{"n_layer": 13, "d_model": 128, "n_experts": 64, "experts_per_token": 2, "d_expert": 96, "d_shared_expert": 128, "activation": "reglu", "moe_layers": [0, 1, 2, 3, 4, 5, 6, 7, 8, 9, 10, 11, 12], "router_score": "softmax", "normalize_top_k": true, "routed_scale": 1.5, "balance_loss": 0.0136, "balance_bias": false, "router_cosine_scale": 10.0, "shared_expert_gate": true, "init_std_router": 0.00867, "lr_router": 0.00121, "vocab_size": 13540, "norm": "rmsnorm", "norm_eps": 1e-06, "tie_embeddings": false, "optimizer": "soap_variant", "lr": 0.00298, "beta1": 0.95, "beta2": 0.95, "grad_clip": 2.0, "batch_tokens": [32768, 65536], "seq_len": 1024, "train_tokens": 478400000, "steps": 10542, "dataset": "wikipedia_en"}
Below are experts of layer 6 (counted from 0) of a mixture-of-experts language model. Rows are named router (the router's row for the expert), gate (a neuron's input weights, with its number), up (a neuron's input weights, with its number) and show model dimensions 0-127. Each number is 128 + 24 x the weight over its row's rms, rounded and kept within 0 to 255. Numbers have three digits each.
After each expert's rows: "mostly gets" lists some tokens that are sent to it at least half of the time. This comes from a sample of Wikipedia text that the model never trained on.

# expert 59
router:132143145079088135150118106190148138129164124087113157100103158155155112121121133126167098110120093092140144154150143168111136123115124113147183124100110099098110124104117117135138087113172146154152147141092101117173150107112114104114090130136135120103111127179148181153118142091136111109122135156135140111135112080163150143107147110154174143119131119139130166139141132135092115091128
gate1:120147166116142099073093130160121166093117153077122136112119114116135102123180134132106139130094141127114107100116145136158107135163131131097126160085132120164119146165080151163075129130134172118114117130141155147104150104113150096116097121095139144179150140143114130178116145114164136134137146139149076123083095162121157127112111127124138146128164121113121131166129178140099108132141
up1:140096095136116172166155137102131109146134111176137128130147141160138143120056134126144137119142119123131143144135119129101136133071114123137114108166116150103122106062171114102180115145090094114116145115105098083143106152152121176133165134166124109096109123113141102093144132144113108127119123108125182131177157102117105122136135126147124095110081138115117121079127115101144146135112
gate2:132157143138132147107162122104091122123116123174114117092159128132124146127107142101135090110077150156105154119117114159121141179124098095137123128114151145132114162147125185087140140092098101149084115121153176133116130113122145146124118148106097148116183117104101070152149112137142144113178134153134119126085103150113095109088129119146075146137143133137125132125173102159158116097125
up2:129149115124146143131139140146078113120139110146124134130139131124149120161099120117147156143124144135146173123126140135134140144156083101132095109140119167159130146105085189114121127143106076151126176127143163149138085112126103137086168146092106163110153157113147082158136137148157100108128103135117138172145088149131122140102104136122114121079130107127129207124150097138116148108177
mostly gets: "00", "0", "55", "30", "6", "01"

# expert 62
router:166122125083114159142089102157133113075138135139132142137132102156144134114132115113122136120141100129144123150169159136128140142116141133167124131126111114100074104118096117129152101096149130126158116127119092119164184142120094107114122060125172136109073130151168136143155186128128143113113116181085125107137116080143121105114138086116107081163128137142118134146151118157131124134095
gate0:117083113156135071151133137107096117090118132094124146129133147137145125080146118112115118116116121148159106167160119141174145139115080139157073158120130178129122120176117183121134138125107115175121120173141092122168123145170135153147149130093116131121139126172154121149109148150101117132119104117124148139121141122178101113103106147092123102134101099150138112134111175146129119078127
up0:127131102113134165152105108128134147168112096143113146138124126134140123196067139149147127147113154133126170112144094094132140133130148088096146112154114064155158127111151105098122114097145156114144120115130130162116127098129106077114147137168166098140113150070137108102123107127114142154140106106119131165120097110119123144100167113170132155149130138106105148146139155091118176151092
gate1:117112142121150117067118114122139152154144115147134138123121141143138156101095126155117121131110154115123115116141122127093135164130135115119111146112146163138101121127132147133116174141072117106101102076139114167111086173129094157106118142105128112108168119093108118170105074187140153080129151171181140133120125150107122113124130138112140162105167165149111145120103130066132104110140
up1:141175146115136173156120138137098103112150144098104157085106120150168116143148171103161117100147112126132152155111157124129096092157121114136099075123138143116137140103142074106133133138135119103144068179150109110111148115108146116092125132189109111136124135130146143093133102081130135152091143107099118120132108104106113146133092161092130094135097121114086108131159099162123138128112
mostly gets: " 0", " Preceded", " 13", " Succeeded", " 11", " 6"

# expert 28
router:158182102130103153165158135127156157076166154142122132165140166129100122130128108164171147149153114149162130122164133142083137097138165125175158066155135166142140118153130086141137126130136151130124095142127121112130153114083090113149139107107114120103134099153130114135155166115108119111173119147126087149118120121170165162153114115136162114111141107129120146138139110164097122105117
gate0:132153128137092152136116112129126091126119108137139130111146134136150106170123135108092144130113115169138189172094119126106128114133122095141167170154120150091122152097138110170145122162113061151128132174192111144128108174134109079127147131108150104099132138152127102119133118141094160127153099149175141144105114143106148122134127130123170129101185104155114121119099154110110104134110
up0:126151122143100180124133116137084133127090116132139134121155139134149102135082122117118104126094133145099171165116140111126155088090110101174165169147126119113130158123106118141113147141086090142131119184148129108115142139150122119109111135084127121097104133144157147073135122165107155160157089092120089139104096133132123152171118155073154126137123103122121101100107135075124117144119
gate1:128125079138097133134156147137136118127150111130114118097120152125146147061141098099149119119141120138110125121096143098115121122146128148167116124137111175131169110176124079105143122104133105116141149097169114123153154096130153164147104143124077155170144137116148077163142180123111110132142086147140146096123150146112108171181124155134161095130133128134088111090109126094094123139107
up1:134110192107118085138115083089137130112108123123114087124146120176103119152106118142145148179117149079173126096150106167131120154112162096129124149183102135118102161148137084122090159094139122107148130124108123146154131156126118143146132114153126099122076145132150132099107139145131147112069160138100127130085117133106140143135139093141147145121136120122145187104141153112144115105142
mostly gets: "ula", "ira", "ana", "ina", "ika", "uki"

# expert 3
router:152164098113100160122139101115145148100149158118110110132131174138135115114100078140151158130106109125149144126159119115119156140161172123139164059116125118121147126158140129119119118135180169151123072121072115099134140113110125131125111118111103120096135151134135135129155113090118104135163102125158098187085098097140142114107136118130171096121141110119134178115137124146134158129182
gate0:126129173138114101075091141079092142120077152159142122131109085107112159119108112136126118139105153165132105124157125146133134137123112134107118102173155133129139140167154132150144106125102117132109125111138165153108100130139170184132128169079151119148109102135153161118134085162102124140093178134163141117097149175128106089144129122131095137113149111126104126150100141084165141119134
up0:160087107128154118143152108101163110140124086113143136138108129143108169160111111148127083140166110138160115137129171155127137118164131157173114098156157098133140109141100112110146124150164170101155103177139118150148108104121075111157102119164097117143127146145078167116102157147172129126135138106186142102131095176110118140115140154138125118115129118091120094132151116116143128137106
gate1:093120142127135146117132134114117087163136092176085080079151106121155121094144104131137127148093112102147113141128120108182122141141139097131158107130099131103159121147093126142132086165128146126140101138160109139124112107151105143185091173118115118135156122156136110075076126117113134146147130159092125140120148114182096094138146159106148111062132140129159145121127129130128123151129
up1:165122160120156129122114115110140100142109134148094123099103121140132095129118147142159118123065119102121119140136096102112119173121149124161147115187110130084134106131086080135144119146109153114116076131120099121118115146122148115196108169072171158139143147183155131115131123137130136133121116139086156120120155137138154172126140153084130111134127118119099117118153168144160087127121
mostly gets: "ville", " Washington", "ington", " Angeles", "shire", " Virginia"

# expert 36
router:133152129101113155145137078113167131126136122122090143152125110165110104113113136145136080123136142102113135160123128168137160122117134087134146117129145098105161090108092121149119063135099140099120112114136100082129179191077103104102108143106139141107110118126137175127147132092107089162170131146160124150137139131123131117103121124097127122158133092128125172115142109137098158099090
gate0:094124101146112122096132150144133153122152094150137133119116136104121176108146154157120164138157164181135134147115114134130138170107121118147110138119135125134101085148150157187126091138154144080123135080172114129127119109064172177139125133121135131113138128112102129109149114162128171106103097103125099125110114134119118125113131121130117150141137092155107126087111130136104081156053
up0:142120117099118135116135111128125108143116172104139110131120088170129104150124079132121087100119117097133113106133140104105115108155131157103122144127134148146146172134138111083130173095152111180120096170098122153125137118156105106118144122116114115122099109151162101169102143073126089135140164141151154161153144157170092129139136141118153134134124149114168131144112107141167150104209
gate1:120102071168123115095116155108110146132141131165113084136163136116142112103145110155069119161129145119130103117136127122136141152133129139107141141103148118111134142145153127123112120137097144118113135126103169097107064105112119112107141153128134130124133142107178094196110098117136156131153120166122115171132165118116128144158101186091101159124087112151121125126097144113176093143170
up1:126165165095118102102123088107154150155101137120126163132120106160116139159163170113108123178128134177107117146140111152088141107171131085128134121080124102119109161089135152122133148118121134116171091127132131108118122125150166132149118112124126090105077152147101113108108132126144144106118104152099129082128131120145125078149182119123140122121079184137151092146148099134125118158141
mostly gets: " series", " song", " book", " version", " style", " game"

# expert 61
router:124122135126172139169136153104169156083115159072139145149072132124135133141155111094142113117155091151145099161132096141153144107075170148123142140132147096144141107161164117107111130132152131151128089139086139087116125124131131144118140088115107136149143156138118144062144143127064130169118087133113094142154123100176137145118151118120119162121127131163127109114122107126127147146136
gate0:139111141117152098109153110121122144132115137113133168124116143105089113118145107150149134140150101146176173110084173139143114158112122092105112132109100157136138125173128148129102161129114111178097109113129126103131138099129135143124120151144059131137086130096134126126115171117194112125099158108169121133122115184139148133122121131113180105165132157163151103120108129119177111120168
up0:116145097123144137114142099159124093151127157088158162146150124131129137135122121140165141123137113117152136098111140160093170104123136135139149151132139079111143122158110167143120078114115108152118136134139093116104139150098151121125089086140137134103108100135088115184079157117145136097155112127112158138126132122121136139166141134180139121132184187157119105164131175173112101171127
gate1:062119097131127146125120142100137122134107126136125112134110125128134154167132115124108125113103140137153170125127095147123133154144147178086133135112110131105089140160122142092117202155130128124111121122152067096152115098105107086123086124119113165162124130143104120105134121100115114102165114161132134100137118107185120123122143196187127128101113141110146110101128160164132127167123
up1:192146135126136094111101087149130145110143121084118133110145134121147116085117158114164136130142131110131086116139145097141126108137144087158098103134090140120155115109138105152143099106148139134105149125087137166099119192138129152141139160159130121078134107133143122145153122136160151177095122094135130144099106171103105113119110093108132103149146112147108124146159081081117131079095
mostly gets: " Great", " Pan", " Top", " Big", " Second", " Red"

# expert 49
router:138138170081098135122129099176143130126137160093129093141097158135096126122119125146145122125138145125149139123114144154098118123087121162143155102148138115124117118091164107143104140089145156131142117114093080143154183131104084090137115089099103157158099163174131166143141140103108102120161120172151115138120115088149096153152113083134134121182140103112116132102133126114127148120165
gate0:111158143123135110141093123135112151141170155107090116086123098142142165122128106082096141107112150118108146144165132118108139161137108134180147137125138127134142154147102114142132138136108082121139108093178136165147111109174161129152132113187092171142178164150132104133134128146145153147108110133116097142127124159124150130157138099170141100127167123133075155127172170096120127130104
up0:146121098136135150106136155088135121141092099167141145146141192122086097126127132157141101166125120140133123108107146154113127120123153162085094098134118123129115125103171158119124125121125173143111146171108124108125119150103123118094133154079156093121081085125138127156116107129106113105150164116144168127117140090092089137108126129106097165153088136147182110137089095152150141143156
gate1:105125076153143093130105132132093102093158112118151104109124167113133191147105136133124126125088114107077127140141130144159162115173139125127131102115100143128137162148126160138097105131110089116094142138169128123130124095143122123112152184114146128114147141091147130153178124148126129037158129109106164135119142137079124143114141150121103117117149122115148135117116131138182088143129
up1:085160127124104146126094124116151131142126124123077156112140046125093099104122156142113165127131140146139114138135101171129101107136110150114131161144197140140141092136118101124107148117112139111154135148134106157113120116112143164149113099152156119165082092161152150144107116165124128154091116068154124118160107108155156120126080156156157091118121137147125128127142155104115149112111
mostly gets: "°", " January", " March", " August", " October", " July"

# expert 48
router:142140134120116165151169137156188150106153129116159147108121133150116136104080130126160149149155163113120134162129113126114105080127167107130118154148086108068148120138158166117148113129130155119103130120096092077127111146084104110158082086111113150090110138168143155130147173134115130121114120111085094097137139100129125141127167110152114131135105148145152106145120105120128133152172
gate1:094119114178141120138102131107117132170141085146149167108152116125151082142140144147117113136122143137094134127132123112127117193155089135131075109113192135147075120160102142125135116085105112099126130097124109173129144132133166127134094172097119140143155133118157106155102118102125147127149129152152100123117112103091095110120170164157143131140141117133142109138097082146161097141150
up1:143136130127101104112122168140124099134106101149078140122078100101131096117110133102090138099093108115141104145132148128137155098095130093120160130147107119166149131118130173124146113132102151135145127122142158081079092099161112109156165092138129128130145130133112166138097116132138150091147088102138126090153105173100122114103101113131105141155096089137159128094129122122111178156180
gate2:134108146133125124103106084132145122127112124157151126109146115107099151129145144119120084171138144112128135099100167137171080108095093107095074166167113124139139136128115109128092121175093093083097103139165072089133115098164152126116112163144122126128133118171137128144085124145109154155117140120116163147111139140118122149123101132155163158125106091132165138094137134143144131180127
up2:143150117139135132202121133163118112120103130132096153149105129156127167098180141113145090108117146132140151090105160166134159130144132149099113137131135125102142126120118122102136106142166144136120117135112172146131108156142119150136173077151134090121137121147113095124129136141158137173158143130147130142116158150161138127116191097135147081085143140087146082133164102153180129154121
mostly gets: " for", " would", " can", " may", " into", " For"

# expert 34
router:114125130075107185160146140163147179136168116093110154133117141166159106142114119151166105152138122112119120127124116148117116104099164140118152096153098127141129125135156130156091154094175128116144125142070089118124131113080090100153115091124138116099093114150145150146152136136126103104127130150100084100134104145118171140117125121151137132131127166139123158139138137129109065084108
gate1:118117117129135129117131151075115089132111135123125109105135136130093151128145128142139092111165127132134173125171127109099153102146148129138081162150100098104173149140111147141129134153133115146099118156122100117120102066133141171162125160086121115141098089138076108115111114161096109154126148154133141076144148106148158154129083134109167085147152131146165119172134121111100126129169
up1:155134115118122105113124095148131157134114141162123144152058131108139084129072142122105160130128101137155087133086139128130136178136115138151146120105166161120091096112135089098112124130144123110162158109130132143121167162120115097108154090154132156122141167109180157135155114104165132096132118122146125150110106139111122103130180151144069167095126121127117128084122123159130107138110
gate2:100157109132141116116149144102162107126119081110136164137147161146081100107088127090143118109134120121148120133128150104100138145137122135121127132142113121158142129148116089112158183094114103162107104151127132198120148135126096112115138137128125077134130169108168154140143134078137127113099147119171102149132183147131104098126145106169121142170127149163102097100135072116128093121132
up2:118107123135100110123099104124071145144152185154144108141128092120182150143160136177119105127124149132103142129128119138160116119112151135126133135102155157077109103103133144147133077151157122111127149096127158066150094111131165140138142131103103174114098096139076108127131137155117108142156107135073140131120110103104138162139110143112139126077123103097128147143123169119149162151123
mostly gets: " of", " among", " Of", " Among", " for", " containing"

# expert 1
router:189112177109151123150131127157128144105114116095151149154135101098165152161096168112129144163095093155151089111146152134123140143085162133138110127122093093113112099134166143131154128150142108162125163134132076109147133138136115133107150117157136147134104135171097176112153148101124129132121092144082132101163136097149164106144151095115137136146114136164119143167101111132088156136140
gate8:099103169124131100140120090150149092124143102124135096106137102091113156143116147117157123123173177157131172137150153135098137134144129153147167108128153122183143134118139186067112130127121102103125055072167132153120143181155134161120105124097123137168104152140139123120165150134130145148110131105116096111110093122144145112130145130129135096109152125125151144142129149127123109165126
up8:074135105134128115170162154147131100117158147101108117142162136122175138100106135122137132146176155157156132116121109150076136157112104112127142077134135166143131135103096146113166119140085110130139136141123125089082090117117085114121092111093141115109092141093095114141133153179091165136098102138096132140105115143121116118148147120136124122122167106152121121117136115120138149124206
gate9:192118131063145145141123121109103186087110077099087142115127137066158129149152104130169158097102120147126169151104119124141104125150091155138126127114105129142162140170121136129147131151108086109083093128130156143130131123142078118121121117121134132126134088129132132134135173175126166152088125130146146107133164140158143125141123123118133133124120176133147110128107138153102127149090
up9:171109138101093140116128119108088160118084095138123129129097122098175119156150115140176140096086128168120146146141118080150095162113108154103146109130121131155148141149130128160146131126121095116090116158147146137113154133120117156116123149136119091098152129142165147146132139138144136167083108130133142076120137119168169082124146130087162103094123181119136138137132127140097136133068
mostly gets: " E", " S", " U", " An", " O", " A"

# expert 22
router:113127143119095161170122128114150129120143131128094153154084109133100080099141144148131077118153100106135142146136129145144165116122131076139174132130092074095109063135095112123124121070132156144149077105114137122143145168119126118127133133136136122143132134133102156074093158113144097109129103166166141120136137143159155172102157115127135133154139133129130114133162118164109172132119
gate0:142151127155148143078095134121118094170148106150150132098119162094132084162155108142120128115143085113147121123149138109088143160147166123109113133171135150150109129126108120148115156148128089092111172118176152113140133135076121123109123141119157129170110128137165138131107065179122162129148120146115168115096131082117170109133150098111080130139124138114092133159102136133132149135139
up0:170143168153138145090112122141102110144157130126154107120107167106092116162155086144130125141149121096151155138128133138092131142153168101158103105154120159103087135100099094162123130125120122135091147117161151132134152136100169099157142116104160118162135105137167145124126103153129156110148096132102128097130127097156143089180166088082116135151116136127104149143155145134149177141161
gate1:138110122160123146076126139165123083162111101154166161153158110159142123132133151127096131103118116099112136088082091123133129110170087105130181119133148158132111164135150083118115128120141173119167127118110099115115104160099117129136106121096126121114131159087121127124102111153158142137077089099142135153160169174159147131143127132133155091133123127132111133136107123157168119129079
up1:098087123161080157106137152150137104134116147093132159097109121166140130122171125112148136134146150196164149093124125125105151099125121113135187120142080137143173122150165139148150176124142123098102136115107109123116126134122148162097106133101161146118120139173142125137160126136141116116116137094141098119135151134115131171136109109143086098113136085109148078167143100112166103138103
mostly gets: " medal", " President", " list", " politician", " information", "|---|---|---|---|---|---|"

# expert 23
router:109148131107100138127102106133165137108134147121120125130113155149100105135080115159159107132127085132114139145106098111147141095135176123148133126110153089105155113162108129121087089125149152117146106121098102082118119118113100114134118114105109132100126166142149145137174141092095133208131097168146121177106096077118144118112136082099143105137119135158086162098122142117124149102142
gate0:130105119138095125128101089110118151110100143153126172130126139127121103117105155109135140091115135088104126106141107178107090120161121140122139171125149125093129180099145136180110176104110104090155173107166100169149117139106147146124114138105073125125137139116126101124096140133117151174101169094180145120140092146124127082138162108121127116127149152132108110087139134145132115092133
up0:085139131127157111130155146157135092130137121083134091108136137123138165147132110107119102183123117158143118139123131091125149172116132122147109087143135111169146097129112117095151089172156164150097080164083158099111139117154099090141136105158171126156147119149146140139159123144140089078156085143081121136118138127123119183125113177122103155130132119132126129148120123134127134156147
gate1:100123152098189088147094166125136088140153117148130118151158137137097131123119122119127110183162133150132131150132158111122092113140097157136143145108121103140151135158151095106084113168126091103129141156128164102112150124130141159131118155131140116153155118178116093071177108107156135119175123147141088081120122131146150134138098148102100165114106117093116093145109159136122132144122
up1:141133102133096174076171146127098149145104130117122143130124139081126148133135145128165158077121142109129130146141089133129156117135171081105160105119121157102105106093138140147162116103132165169084094115131102166126144096139101131138143119141104165147132101090120117160084149170134152131074119122118148134104106147131128100119143103158122088120141113159163138123165139088113118161121
mostly gets: " Street", " River", " County", " Racing", " Angeles", " London"

# expert 12
router:159169160107124139134173132143172157079161105108098143150151071129109120107109104174135156110163088109141102128147134142122095122121131120156149093109089117117133099146113098088175132133119127126127098133102124114144132140149109103127120123119128171109122140116094127090141158133115123104160134181148118155132108107150156150133115084117193148137151081142126172119138118164137143147120
gate0:114119127175105132060146151160167136153113120102115111092090078131171096175081124159154145129123135106072137119121119084129123097105105121158167115108119114140139127125110147093143171123153115113147081117170125151100120143143105094137135123128124114127126115112133101084135117112154139076137147118160155109143154110123153122105124151128167136158115118146151143087158136168129124147129
up0:113119105164127130133125118119068117112125129107152072139127140138110146125095172096137135138144128100160098155141105153138154091108138128116121140124134105156079142116123113106129136115092155143080135175120107168170103142154132161072126110114155147101138114131125185129127127126142087179110133149123152138090115120142159135137166152147090094122176121173135110117123155108120158116092
gate1:172097090145106105099142146133118108145133178171150117115165141129123110107138118144112130126075134135138158155107116168144150107158125081119081088109124121107131164155094160118139115122095097145089140163144113107099131116132129139079137104120133126120154144146124112081093126089113167122139114119180181096179135137100082145130143118119118164098127108149105127126135107118127131157146
up1:140089093158107118131125121171102146129135171148148149098166147113137083077114155151127177174124131130133159139110137143122102105140105121111088101110140110117133168188093088133155120134120126139139132140141110135118146121183101127116159090140167109132142162119120107082070119117112092133125091116106179137145155138129114123141147129104116138090110102162106109146118149117127145143162
mostly gets: "cher", "er", "aker", "inger", " Player", " Bishop"

# expert 54
router:146141178109100138155194159158147157125157124073146137134113118118126096125148157111105117143115092129138115142093128184159091127126150105119145146104052102145158063085125124097138090127139147114111116137132142122153087120158161126141167072139129118155132158117123118115135137130135116153091131153140105135133136106134142135106125132124149095137125104146126128141115088117137145125074
gate0:131108132142144100149098132141124081114118111154110126157153109133142133136135090117120106180146131129069096119134158166141080123143142103160141074145071159134097115138150165116106125095089089114132129183101108107076141134129135124128156139114120100107147107093151086124148141124141094108168137123134098109117116177132119142115113153068152108128156136122109144148117126112154138143154
up0:146124151141150115154141152099095107121096123166139156144146126147155126143163100107098104170175135134092094124125087140154114127138131108120162098126078136123117114100121181101108113085134107102126117178097127132105166128149111146125129143164154125117111129113144092123146126123125115134173151112159101117083123186129107158139121173085168115143154160130122112154100140117128108104177
gate1:127125154134140113133194131170116114181099099105125135137155157116074170114128142076156132100128096135150097113112126110148113138134094094147132131106113109079115142148141128073129151104114128121095133162167104122184088142127145105122116144131150075111148161107117094146101114141106124131166105111136128106114098155101111117083117126110123141125116136127120141183094163119122136145113
up1:125122133162121149117143136135121087146133162107121110169120145132156103165087103127129126131118097132116113099120124133091145071110109122154155120141099085100115163112122105093106137079149167144132117076146134139137125153111120061140165126084099142108105114108149096104129076177105088144133096150115106104108140155139102120156143121142106117145105145123119143090159164162097140132133
mostly gets: " mod", " car", " cur", " reg", " bas", " bus"

# expert 43
router:163133174107103158137142122123172142155153126096168170142131130136101109115146176145071104114140114141137169125108097164164105104116138098094143152133111080096130109123120088154098104102118142141127082122126144094112119133108131113115092119171114168142077117143111168125134116102115158142114116115090075164130090131142140142134138078092139127136148124161145135132125115110119144110129
gate0:175084155137129138132128147129147182153133140161129113118151082139121133154134109084185125128107138114099150116124144111137123145110095158126127119131162116128090135126120140151109144112107117091159127065156189104103115118107129113067150131148150132097122170130079136125174110122117134140161131139139139104185085139150186129139137139115122154115135134124143115132138128106134128160078
up0:147085127108119093109188113122111109103113140129098102163153135099135099147096172090155164088142128118107125106159106139115110124135127109158158098151157107115151118161111107174163180119127118142153094140163117144147136125083132138100140091131136121157119128119135111133141122088137105172111091196158130141133071120120132145151115145096132113135111126121118128099119124114125108170167
gate1:114138167137084147161178151108122117141083167170148122111125112129110161102120139140103112091162162138141157179136131108141162154107100128147089108117123134109159132154118122155159123171076095108137121113143120162113128110121127117152147130148117145104154103113136122096136111107127175150141108121109067148133147138121122144066101162131133127102175147124096107138145163158133102116101
up1:117144161099077150147159146128099131175123172132096114139139120139113136148079183134115135113145152089142152147126146087136129146127128137128148100107119111144120144150128098181144156139122099102131085113119101135126117129087094121154170161138141129136144106129164097135104126108116186122160143160124101150126127124140129176144082140140120112160123144120104115106160172148132060110102
mostly gets: " hold", " open", " head", " sound", " put", " bomb"

# expert 53
router:133157141082110171173134124168158164167181144113114167160093118185129114136139129131147086125157110136136139144128098147138100120144134124122196124138109129098146090141119104153118092137136105115104087138087130120142137157143114119117132104122147143135122158107097140149127168118119114178147134145122094119124098096167175182115114137097136147145148106101104152134113135140171129119130
gate0:135109098125108147140164144119122133164121143123156162177099160136118121169140078095106149122131145118173122104179079147147133117155121163105133125143141152098160133100136097133110130173104110127095134115136127125121165147127166127109119153112134127110159146149125082124108060096129095131140161101129135143115104149121106115098112127127120179181142115141100122160110122114158158180109
up0:113104109110103121144158114124118127182126131162172140168112092124079167162156101111136154154147138175121177151144160117162093103153094126092130145150136116144128130128137120137116145177133099137136105151083142103102133089097137136141099139103142128126122166078140118118098073106105102103127144130119108139116110170153121167120142112133113159106135138134099115162111152143177147142148
gate1:111138121129095179079087094117116106159122132094144119147121152152109107164141107138147151133083174129110127093159151128105149131092160135096131111097132131102121151103087148091150142156116093138109127133096143160114138187154119087166117140081144120155115137149128111132114139107128148104088109107117119142140166126166159138112100143090159139117166098119104134138123172110133160120149
up1:112124106122112144094108124132102139161136131127151115148115141134105110148123100139128141109115147130124145096128130126120136152154156166108124077116123140096179120112111136078154142159091095097145132129127123154132117170154150070155092150097144116176120157143134088132146143159139120102101109098139107101121146104174196098133116128095136128129142087105101112157120182122098190126129
mostly gets: " mass", " fort", "ress", " press", " port", " progress"

# expert 41
router:179122122144113126171136130192148163140120117117114184120125118150153140112091132108169102165148086109116117150134137146099129075083147125140134152154121136092129127111124102102131099156157144140148158121100074093124151164163128135126135100111113183147093117121139133115149121113132112134104146120112153111133113111170152141133122085080108139119132120122112166092141127091102174110138
gate0:126137115139133075161129137077133168071087114153120103088142124133136128151144113124108128132143113117120143117150117138154096134143141118113062115132158129106142121135088131123131126128062146083122117145108160128119112146123100096141101184124180172087167134113121124111085132128128152128115156105167139103134130139137152118155142166128132129198122123124143115067123124130150129138151
up0:142139135105142100157127093082124169065111137149134135123149097153157087132122115133126097106150108132102136161102151143140124127128147119103100102136159149104165124125079139159124163117079158073128135133128126113140111158123130082126099178101168195121188137132121152111108148093125160137132139108143109097130159126140138101116138148131136146180135141143118117097104127117152142145145
gate1:113098099090147135117152158115144126132137136180114142114131104141154147115136174119122128138133108165108152116161123108156114115104123168152140176090105084199121110132105124149147119136183132136132149112159144161125154134146130142113101133187103120165146117071119112107107163169086114159120123116104149122189128155136120127128104098139127107140133085110136109143148154117127107134166
up1:154065087088153107120129139111116138138147116159135162109138077132158152152123201111102123162142105155111156132152116130149107120108101156160106140120136091197110098143101123138155121121168104146129133142134138166135143136107132110121092104148086112132141140113130106099100151143115121156125131141101170140165141176148094096129072118125141101126136091103153130124127131130127104122149
mostly gets: "–", "/", " −", " +", "_{", "_"

# expert 0
router:191153132123129131158175097165142156089171161109140159177106135124174163133131117111141127155141078099147133119137129132143185116115151124169128144135127129131124135104178134127162112124143130161122131157105093091152138146101136092116090123114132132132071135136127152104152138118107111160151107124118118123106144089116153153109138099095123123123180115117116144127156104104093146082106
gate0:118149114130144098094125177142121110094110111139147124124142106163117104078150127114118097109136130112137131125144097128148132126119154107085100079120155112104108151085163168136179107083131152111123118175119137107123122166117191120139112152116175108150100115115138155126124099156131134134079109120133116136081102121090122132128155139143122158108125151172145122182121089140173145136151
up0:147103125132177119133110077148144112146163123133142150114111135133109120123125161170084170175136106131123151114087146113140153161096124100084112145144140134116139140133136115126127142118114139113085094144136075124114144143123144172139157170143115099138127085110120133091111132122145142128133126068120138121104090103135155140166132156128188153092157138168160139135094193130112127110119
gate1:091138125116114128121128078106149153110127163139137109114150142113084094139124095128155156181134119148139114109166128125146139151153143110163093171122117122188139119096116123114093124107135156076136134123147152096141134098183149118142113126116133132098158114134150122140150106133155163112200144105123137164118158104127149154090127134155146136146125112176155092067132150127124127162133
up1:120128124146124110097139120126151149136148157115146118135114100097114063161131099111133117141127127162125115127140097147182142120127103095130071139135128123183105145120126135159121160113127125121149115104153103114144138090148121138123135127118127129106156108141128142127129063167163162133160119106117144181146111092115174122074119155131137088111133094164115136044109165115120103136135
mostly gets: " U", "á", " O", " o", "í", "^{"

# expert 32
router:147147156108105139147133091144153142115168126127140156150118109143112137102132160126115120128142123134120161126116117145147140095145174153163174102124141135110146104157131074148136140103129119162128092131115130082115162128118114088125083125111110134115116148170120139116170127125115131142136062130108101198119096117169142121156129061144117131077135120146139131092160093134143133074112
gate0:087140121129161140088151137155105130139095080134158093116077085134134120115151120169156133152135147132103110127104116142103107135154109133135175099138107162150139167153130152191151167159122143141136108112105102088127131149134128084097124126139115128117141158144158127146147129101145117154094124127106094112111121157119110105079109093151155139116161141118126170124145127102099066154103
up0:099144092127153153099148130136081142149098110101110094123111132144154137120153119154124106150151156126093129116166096122148125146169082133130161088116118185115168181141135119158122138150089129160127123117101123092114127137112129109080104151134111120110168141137164177120124144073148077161143104142133104123106126148123116097109146106101131130121164131142112139102110133092144070133117
gate1:083121130154080133104107093121137074153133096109106107122112177147179136122116114102167103116103158163125126182146149130110120131102105130150162111082087107123119117132110071153112146165088113134142147152167097170125135137116134126116112182122137133132092107169136121135133120136146108153166112130169103154164140131149160143120130140122091122118119131083148138117154118104135111104133
up1:126164103103105125145121128121086087157137147131077165152182129156106115140124137118167102140128110084172149171140146126115131128102110133104161114123101134118123150146132111158109086149108097132139089125160087145146150170136148118143118176124164157098126144119155136104097098148073113128153116184112165124167173163116108129119132103132126155135120104119156135115105134114144102153127
mostly gets: " King", " Brown", " Mark", " Smith", " Scott", " Peter"

# expert 60
router:164164153115110155117168141176128171124138137103131166137139157162130141106131147172155109138116102112143127131109123150100090121126136110117131114118109150074121115125112106132151093121144126121104120149091113116100122100125102129098145105148118138133124104121116121075175135098131118110123138163120086111133121141184147136150099105157121120090203096071168121107138143174118112108093
gate0:075113131132130115120140101159118152104153115160109108129160118084145160113093181122115167085133105089123135132137115173092133134095081109109122108085115153133094148109159132155167082120116106126134123138139108146146094098126129116133096152127188128134098113122154118124129098167128159132131153095100113139156158151174142131121131165120116115080146166154125142115099133157128153105109
up0:166141133141122128108101148109190129151151125126104149161102145112143143120154141125108091144087107122069118111123193123132139130147127150102155142118131106108111146082093119110133107141092115140153109138185156119117128094117098120142148146121109093118136113074111111129134117094145168116167097113119128152154094105123114175106136133175130111127164126130174120100181134146095111117108
gate1:102119172131140133153127126120099122173131140154119129126152132141130145087173097135129138155096096102145091148115133158137088149149107172107157142109123183116142140157057128125113114126113084123145134136129139159126100094119124148126146140119154083138131169153150113125116130099079163147121143135173123123121126150175132168128112147119090141142107104107151082098158140086108149093115
up1:122125113123098132146116116099140117134141154118100165102130066122136160103104171143139105124137160160117145087171149144116160137098113141149128114169152108099157144119133128090159102151153119146131131110114156089126081143106149102115167100158127118119126101149123070094118132139124133125163110143109080153109135173090135125120149099126102119071141136104110129163095095109157151161102
mostly gets: "ov", "v", "ç", "av", "oph", "iv"